Below are experts of layer 9 (counted from 0) of a mixture-of-experts language model. Rows are named up (a neuron's input weights, with its number), down (a neuron's output weights, with its number) and show model dimensions 0-127. Each number is 128 + 24 x the weight over its row's rms, rounded and kept within 0 to 255. Numbers have three digits each.
Before each expert's rows: a language model's description of what the expert responds to; "raises" lists some tokens whose logits its average output raises strongly, later layers aside. This comes from a sample of Wikipedia text that the model never trained on.

# expert 20
It responds to: Nouns inside names of publications, awards and institutions, like Times, Film, Football, IGN and AllMusic, common in review and awards sections.
raises: ".", "s", " S", " ", " A", " B"
up0:091086110133135081096102130130141121123088119105131102134126168128100133101126134098078093136132156119129138112124076184132087109103121129113114140105162101146175091120092117145112154140155082100114138080098149129148146112117056109162137111125098087148157095123125132160130133134146106146135139102130137140136128150117177126104161143123147083164129145157110088112163149108103134142145
down0:117152097100147156160145148129129119107089149104155133119156121136141114106118120133088105103163121096077103115162122140165146109140114071162165099111090123142142154117144135096152149129146096129101103092129126099117111117142154105128166135143178136091133160141171129186102136109122120127154120125119113156140097106108165119151137128137121152132087139147112102091148104150125121160160

# expert 1
It responds to: Tokens in names of armed forces, aircraft, ships and car models, such as Air Force, Royal Navy, Chevrolet V8, McDonnell.
raises: " ", " B", " A", " M", " R", " T"
up1:146136182130168110118132082137105161117131124102173105132134113143143143133150162128124101119130121168162114131105140136135111084132109094142104140154098149139131104118110187148109118158091133123089135131065136131145151115091128162112126107138127183090138139125100124099153146144126090126181114133138168168098121119123131143149168148093132133123106125134108119150134153053094132116158
down1:158153117082141160114155124136153151058106104160102143063117138172116114156144153154085163137160115112100102112114114165080092116119127105107167157142149138086135104152110094172149149110072123122116140133119104129132187142161148114119142091152117158141131116151103137118180090106134111126122139122159117144142174163135131132139119110141135149104130118129123077089115132101104141145113

# expert 48
It responds to: Dashes, colons, and parentheses starting infobox fields such as Coordinates, Population, Pages, Clade, plus hyphens inside compounds.
raises: " Fo", " Inter", " Goals"
up1:143123135117146116124130121153095117108136124159124134106130114154168169091098165152137126135149153104094123143128111125123116119130128152138129128118146117076129128114125112118126123131165105168166161108140135112120156151155150098124094068112098131157103150133117123131085123120110146105113134108128115089117091116141150137084104124078125131135141165116176138155148122109114088148136
down1:107180102109128104118115156138169115143154117152127105140113140128106076127131130135103096131165116123158139131100123105116120088119150124135110150105118162129139118159133125093151163131186126154131136112109141110155163068127112101175147142155109130141093105074129149129150148100123130087129139133144100166144143130152095086136106111186144122130137147130143125121133119119120144136160

# expert 43
It responds to: Word pieces ending in y, like -ly, -ty, -ry, -gy, -phy, often in medical or biological terms, e.g. lysosomal.
raises: "gen", "c", "fu", "ce", "ag", "pon"
up0:121132134109132106151131146152109152151140128094137126132133146141146114083140133141110167115112146124163145168109169108134131113114136087127128127163121098133110089105133135150126128137155121145153116111102143152121114138120184122128140097119133127121144140103113135114146159110138100136109127173109161109151150130122143105149093130119125116115117098114137153216132167132134113126095
down0:112152152150091112103112148153123130088127156136153098096135104143156110148081146136103096118121120122135129131132124142167157144109120122150154144089126103141110119099102153129120164120100137155129140100126129152154122135157116161087128127143137128125089096164154131128110120129108101156102088159150097152140120116113140158117191147088104106118168138095166124136144147093158075089136

# expert 17
It responds to: Opening quotes, apostrophes and Romance-language articles or particles in titles and names, such as de, La, Le, El.
raises: "B", "R", "W", "G", "Bo", "Co"
up1:158133101133128113116136165132123151107116138143073154104166165121142115129143121099158137131075141122141137135125143149140061144113126101125121121138122103097139062151133100103142115133119115128147135141081152096125108114129137114117133112135131134075133099085121088118155116116162106144153146107163157161097152160128182129079114138162093085129140134113106130078115165183130117144155
down1:153130125114115095133144130132108138086128117085161122117092147146088070121106121112132169120138174114114162130155146091143084123159107134142149108119119121083138153134087125158169131110149131135170143092131137112142141130122120105085179154121138129126163153129123121112140155147101113135140123147166120143152116143117126133158163120161152111140162148137149112135145121133102158113096

# expert 21
It responds to: Political vocabulary in election articles and result tables, such as election, elected, Democratic, Liberal, Assembly, council; also pipes in vote tables.
raises: " that", " re", " by"
up1:161120156095130080154131139103145111125149161167122120105090148149165128167128119157116092137108094146138094133121134103161095102145089150137144151098121105109147109074120117092142119138130119144088147148098132143116129109197104158128120118116073119129121118121162095154095138074159177136100146132135149162142153114137122115086084133117107112144135113123101164135121153142121136096137
down1:087107091161124103180149135163106118119123103130116146099112119106149097108102156151136131115147126110127159109121152128136123145134116144125125142119130125066149088155132150151108090151126117144119125097163106157150187165128154183132126176110101137141079124148102123097144119115081132110107100115136140111092108115119099156101106171130156153087139119172146099129152131083143142098102

# expert 30
It responds to: Tokens in sports results and medal tables, including Men, Women, Olympic, FIFA, UEFA, goal minutes, and club or player names.
raises: "'", "s", "’", " ", " S", "ology"
up1:109170122129153121153128129114113130133126077111124151112131122125112133133061121140095146146145185126124164144154106123092108138131105134123120097153119128131136142095161176120135146174110154172106124140139163132145167129111098208122155112144082146116111121174110126107156130133118128095090121079151106117135123091156110101096133139125168120136143127103137083120123167106144160092132
down1:155114115144136133087130140126108132137144113127155116101128123130130139117127176123152157139137119115101187159169159133099097128141116098122101078098164127140138082093147162170102100081134100135096096120176148062134150107123109180168124142112105125107135129121134122127128089138153126141112123125149119116121114163139115129117120107168149146122110166114162182147118177154139117127135

# expert 28
It responds to: Suffix pieces such as ing, ed, ling, ation, s completing a word, often in song or album titles, e.g. Kick-ing, Smok-ing.
raises: " by", " in", " of", "),"
up1:096121144161116120126129099139115109106115110133190137118108138125131103117120157141147121126111140078138159095132101096121187138064142120113105121127123154106116102115161167104128150118128093133127151130139118121160179136136126128108117107115133169138143190108118124129106131166135135067183113154160155117109157150137142102172137085158185129131154123116140130137140134129119150130121
down1:130116138142118121116132116139166122148160159159090159146121110145158160077155146158093129143126116141090103161141133096090115136147136133194129125124125155182172105115135169128157133130120149097137165157120124116106130162116157131115127140090155146135150148176114142148076119082138128076149142120155148128140094104113114158174093133160110136099180140110151120135127131144118084091141

# expert 16
It responds to: Short consonant fragments like d, z, j, f, ad, id inside foreign or rare names and words, e.g. con-d-ita, Far-z, Un-ad-illa.
raises: "'", "al", "s", "ola", "ally", "ate"
up0:146128134159144124076089160114129130131138106124154134146107155126132158136128157160119127161152142168149105109117076132176148121074160180124123147127141148155126119148126176144139115095163134156161139097106160134166101137117107133187132145102124125130118120136105129113124158108147164141149131148094124103138148161128176069149155122174151091176113141136144109088131152100154140144140
down0:102135109069156144113119136159140144111134103098136118119123143104128146134154121120129177143130133161161097062079129122084137125138110103131148101115124147108078143068138115107102136093147141080128142147156139137151115138134138127141119095156114113132099137109152096138125136137103116151105099119147128133155156124108079138163095138122153160075127148136115141150149101162127173122127

# expert 62
It responds to: State, city, province and country names completing a location, often after a comma or New, e.g. Virginia, York, California.
raises: ",", "\n", ".", " as", ";", " with"
up0:148111159159129106147099111167134165131113150147138120097106152165155126110124098120131158097097113133106134151111071128126119125111103135137114114149161111104143150148131148167151162136095131105117146099145125130195176075175120145143118110120129146174133130130139122151143082108160137130156148112154109132133149100147121121103154152089132174145117111154160101098117126132107088118155
down0:118121122151134060098169124139129119061108187112120084139101108134168088131157109148121105095120137128143155120095146104123120110154139146117102132157082190136160075136112165105123093169116149137113159147130114073110122111152131132150118132089098107097122129119137121174145102150133122116139116088097103131120108132130076134117158148133162141124175124124109202128131093134088127151143

# expert 44
It responds to: Linking verbs and articles opening a description, such as was, is, became, remained, a, also, often in biography first sentences.
raises: " a", " the", " an", " one", " "
up1:130106154129143146140123123088118158134133134144111155146131123139111107122137123145119116145132127098144170116172086147091084120132105136147114115142084130168112109134157088131144114115131110087171103136141118132109196090156132170138121124168157100193153119104166095120108134154125125148121131147129150147140097138159122119138126134152155097083129127137163135115128075122185175161169
down1:125112133095129140116104103141168107083166125127127119098164110099142108099179121131109131149086126143142131133123126131114111131143081149170110138139140138095123133119138183087145145106112145193118180098173104152125154114113127150138123146116151141123144124125158099145159138117123090114108174118106141109121174116167116118137112120133103105155129116119114108125113122216112101107103

# expert 63
It responds to: Column headers and line breaks in sports and election tables, such as Votes, %, Candidate, Pld, W, D, Result, Title.
raises: "|", "\n", "|---|", "&", "·"
up0:086147106130095120139137172127148110145172122135122156128159125151167175136110167145145142097133155126102141131145154130123130118117108145151131122139113109101127137167096112110092140116159137116117157111120139152135135157107105142092103132127122144132162111141149110157094150151089082143125131107143136102113101140131132128167124132125082146095133128127123098126125150141154183146132
down0:094147142173089155161131100101162125162074122125151087114109121107113172135120092104135107166128079150139144126119083134132119083117135092126160132113086148158150150134150120165109091145145165140129172141127146130138140153142154103108093162128158168168144158094118125162157117131106163171124134134094143104118153149162142135095122054130115108115060142123103130142122163119131136121138

# expert 39
It responds to: The article an, and word pieces right after a word-initial A or a, such as an, Atoll, asterisk, Asteroid, arrears.
raises: "ny", "'", " era", "gram", "al", " "
up0:086098137125145131126085108105100116122163128108131120138148131110117135100131148080147133119112118152132081144108185135113107133156085130108101153105138100115154131143161154089124130132139136164138143130082116080143145148141107124101153124144087118120193156135135080127145126154096101125128142153147082181151093156159139166136075126148144085154104108133147159113112078110146109127136
down0:098148139144144139123108088125147185155112146131158099114161097129137141097124102116159070160098152099117159116140099148114123142135110122142086159139131078133149138117148142093126115123091113102183141142117133111179138154149089098109161123199105152076138093106120102156099154176093120158148126116120104102118162110152105127119094087116117116129139106115126155130133101084171112131165

# expert 14
It responds to: Adverbial particles and common nouns such as up, over, out, back, home, life, death and died, often after the, his or was.
raises: " on", " in", " for", " at", ",", "."
up1:150163128137160107102130103123156120129119143163115118125114113079151143115149098122120130128140159090109105116116148131129081140121146133105189134145207115113122151096119152114092134099122145131114116103126113135155136148151124086113110112132138168113180141143088119126115161112088110147179127110111140127167131127108161066154121174131095108136105085121101130154146163143096136125121
down1:115122127134120106073094170124130133098138193111112043115122189097114144135175131143122145142125118123153098134109127176074134136132150139097129176087109160116125121103148134063121103126120142140116097116153111171128149158140107118101090126124124151138121169126117128166144171124116098066106091106139166111077149114112135185130140074129130103154115135080137130141122122135129131157122

# expert 15
It responds to: Nouns that label or count, like age, number, Class, Episode, Volume, month names; also mid-word pieces such as tin, politan, ment.
raises: "s", " one", " of", " 1", "za"
up0:133125078124127116104155127171138139120139119161107156122127081124105143147088123149156140132093138138144125121101160127187131122139114135158144116112138098118112100132137136124135135148138144126130186059172098138088139127142137150127129091149149110091136081121120102148156094153091145132094191124127121171121100162110129147126108129057132129121102113095149108121115092077151119092146
down0:156114144112109132114135118135087131144139120173129159138118104115111159105133154112160099134119082119156105108133108113155151168123117166127114097110148144089135125132098142133131106133094125130123129063098157126140143136095081160115128157137121137147151113136149108130113101145099114109086140116091125069117105104130112141110197115103118113124171163120136101101132144098190079099144

# expert 56
It responds to: Digit groups inside longer numbers such as incomes, ISBNs, reference numbers, vote counts and years, mostly in tables.
raises: ".", " (", "\n", " respectively", " at", ")."
up0:146123163095102174120090091141144121143102135157169110184111117164159131134144121106151133110112170127102140148147134134106147112094140124151097142162143124134121102096122122149126140127158167157145105133133136144132142176149157145122109112109115162130119114106093154079116117127094182136142123112093125153132162148154132136134093114149113129133119122146150176114125100121172138180141
down0:134149118135149162141148171139100140132159120152137143151129110126123117106123062097115105083119120133088136131119118085103099120101110133122151130105094150116084098123154127149130152167117112142145086113163140149183098141174111126157136154152155105110150115124130126185116083167114150172116094124076163155136084145125120107128132148159119134122108104175134116150136105140159132167116

# expert 51
It responds to: Music terms in album and band articles, such as vocals, guitar, bass, drums, album; also the, a, commas and and in lists.
raises: " R", " A", " ", " B", " the", " S"
up1:156126134131086143128152151161138154084133136125102148134129156080128144125144158152122107135139133132154123150094176103142141092141104160173121102121090103110108108076140105123081140184155150112136114146121104133118115127147115106129084120100135113135129142098108121151132136102133135155178173123107126139139119147113138160147140159116097143150145165158121102102116132147125156077158
down1:148147115177094131127162123140140149129098081138129134113138122122140156135159136196088149117132108137158160104149145139105143149103131102134150118147143120135096184139133101145132131119100083131134123103143107137131054122120095130139103095098075091148112136103150135150122091097162095113086146140114122110103112094118148120126135159137137148174107176110131130157142112125064181165152

# expert 49
It responds to: Decimal percentages in census demographics like .8%, table-row pipes in population tables, and prepositions such as in.
raises: " ", " Ex", " 16"
up0:123168124151141154149123138115109107097119140141137101120112101157131121178087104099157090093116060166130115116178132122121114136132145117105110101116116127145094109182139153097110147113107161128117132155099156135117173171122135116094119155136113120138139173067102121134125150128123143139183073087138131114100186126134121145101145139150135145159104145158143161113115170125132111158169
down0:138148139145129118125105097138137125104121155162160133081120094084157136168141175118148132150133114138127122109163143092119114143125137116161141157137125180140133108161152131086129139125133122105103113133137091125159080125103149136159142092147107142136140105119095134136132092118123156140128148135136141111079134142128118138100179137129122121114125119138087148194162089160066175160125

# expert 47
It responds to: Stems of ordinary nouns and verbs that a suffix such as s, ed or ing may follow, such as tour, fire, apologize, tell.
raises: "s", "-", "d"
up2:094121135106096089126117120130081144099175129110135133088127137098124142106174158136091107131140119151121152121106109119112088133071109139097119125139105152118109172162141168117099142125105107089119134082143144169149115116170132122122149136122140144134125115107138110080101132182166113078066152123134104165102122119113107106158138107139145136137097094104088129101116152105156153116148
down2:127114110166108152144107106181139101122120103108093108139071131080134127145119109141152140112114103133161140146117147133102096104134099101119104149094145162124142154133100109144113164169077165126078096145108123136131093081135100094145099143132143117164122085127133127137116164146114123078110103142130118127117150176112145099150138158176112096120167123146133142148141127120123140157118

# expert 46
It responds to: Content inside parentheses or table cells, such as chart source abbreviations (ZPAV, GLF, Billboard), time zones, and football positions MF, FW, DF.
raises: ",", "d", "\n", "D", "B", "'"
up0:143125190135127165097142083178103143100105191143173072103104132134146150157187136155151139107124132151063119151146153121160131096086120168146112112120113121142103117163132143148117142158100101126124127067129110142107142116172127078154064151160140114138160146122101131127122125139116087117148117114102125105119125161074184098108105164107124130091143081128101129132139121126088130140131
down0:132132136128118169158104177127149153124150143114150133106139125120104142114132158123143124109129106105100145138115104092154174127116112149117163166146135158124120154126160125123116162124148151146106108119070124113111183132149137122156126150112131111111170137131087126144112088115127123152119143119209149125089112124134124125101109103083132126082076119123115125171123159141108062113096

# expert 59
It responds to: Backslashes, braces and command or symbol pieces inside LaTeX formulas, such as mathbb, \beta, \mu, subscripts like _{2}.
raises: "\n", "}", " a", " ", "{", "-"
up0:118082154111113132147136136097094112141137104126118116097129124108163148125149149127155104125158124113094123129148111104142154117097181126153135096136147136133136102122093118095121093141106139168123109112130139148120157166118134156153125127138165138092146122106123138117148114098168141116159127141138069170172156114134099092137154087085087145112131149134153140144112218100076124168168
down0:094134162128165137132087118120086151100112073108149143134158104087128099133103116158153108144124116066133151137104133147134106125149158088118069103153115106155141140095152128120127159154148137148143145090127145136125152133160083146153105098169091177101105153097140094140153145108166155117115071111126081130151114123161171096137133121123109155111167146099108118086152137172119131171130

# expert 34
It responds to: Four-digit years like 2015 or 1887 after in or table pipes, plus standalone space tokens in tables and lists.
raises: "reaching", "whose", "·", "providing", "phon", "DST"
up1:133159143132153180103109124180127091140123075128133137142106129142148143114165131139140130130146114119146159103153166122159131166116128107139148139151124133123135158077158119135162127150129127166115139151132096119150098115140111111154139117099129105134148110128107102150121132130136090128129145091108117146115175059133092146126123109104159161117121123100100177106153153114187128157148
down1:119140100120111159103179126156159106103135168098143169148130164120117138098117126169105131150128125147151190144127146166146097115155180125111120095139149103128163184110135116140171163126157138111132138128158130130134143112165117112137119111106112103205109131122135116099131127147145130152144141102148110160121097107139143132153110115166120090139120106136126122164093131115131133117085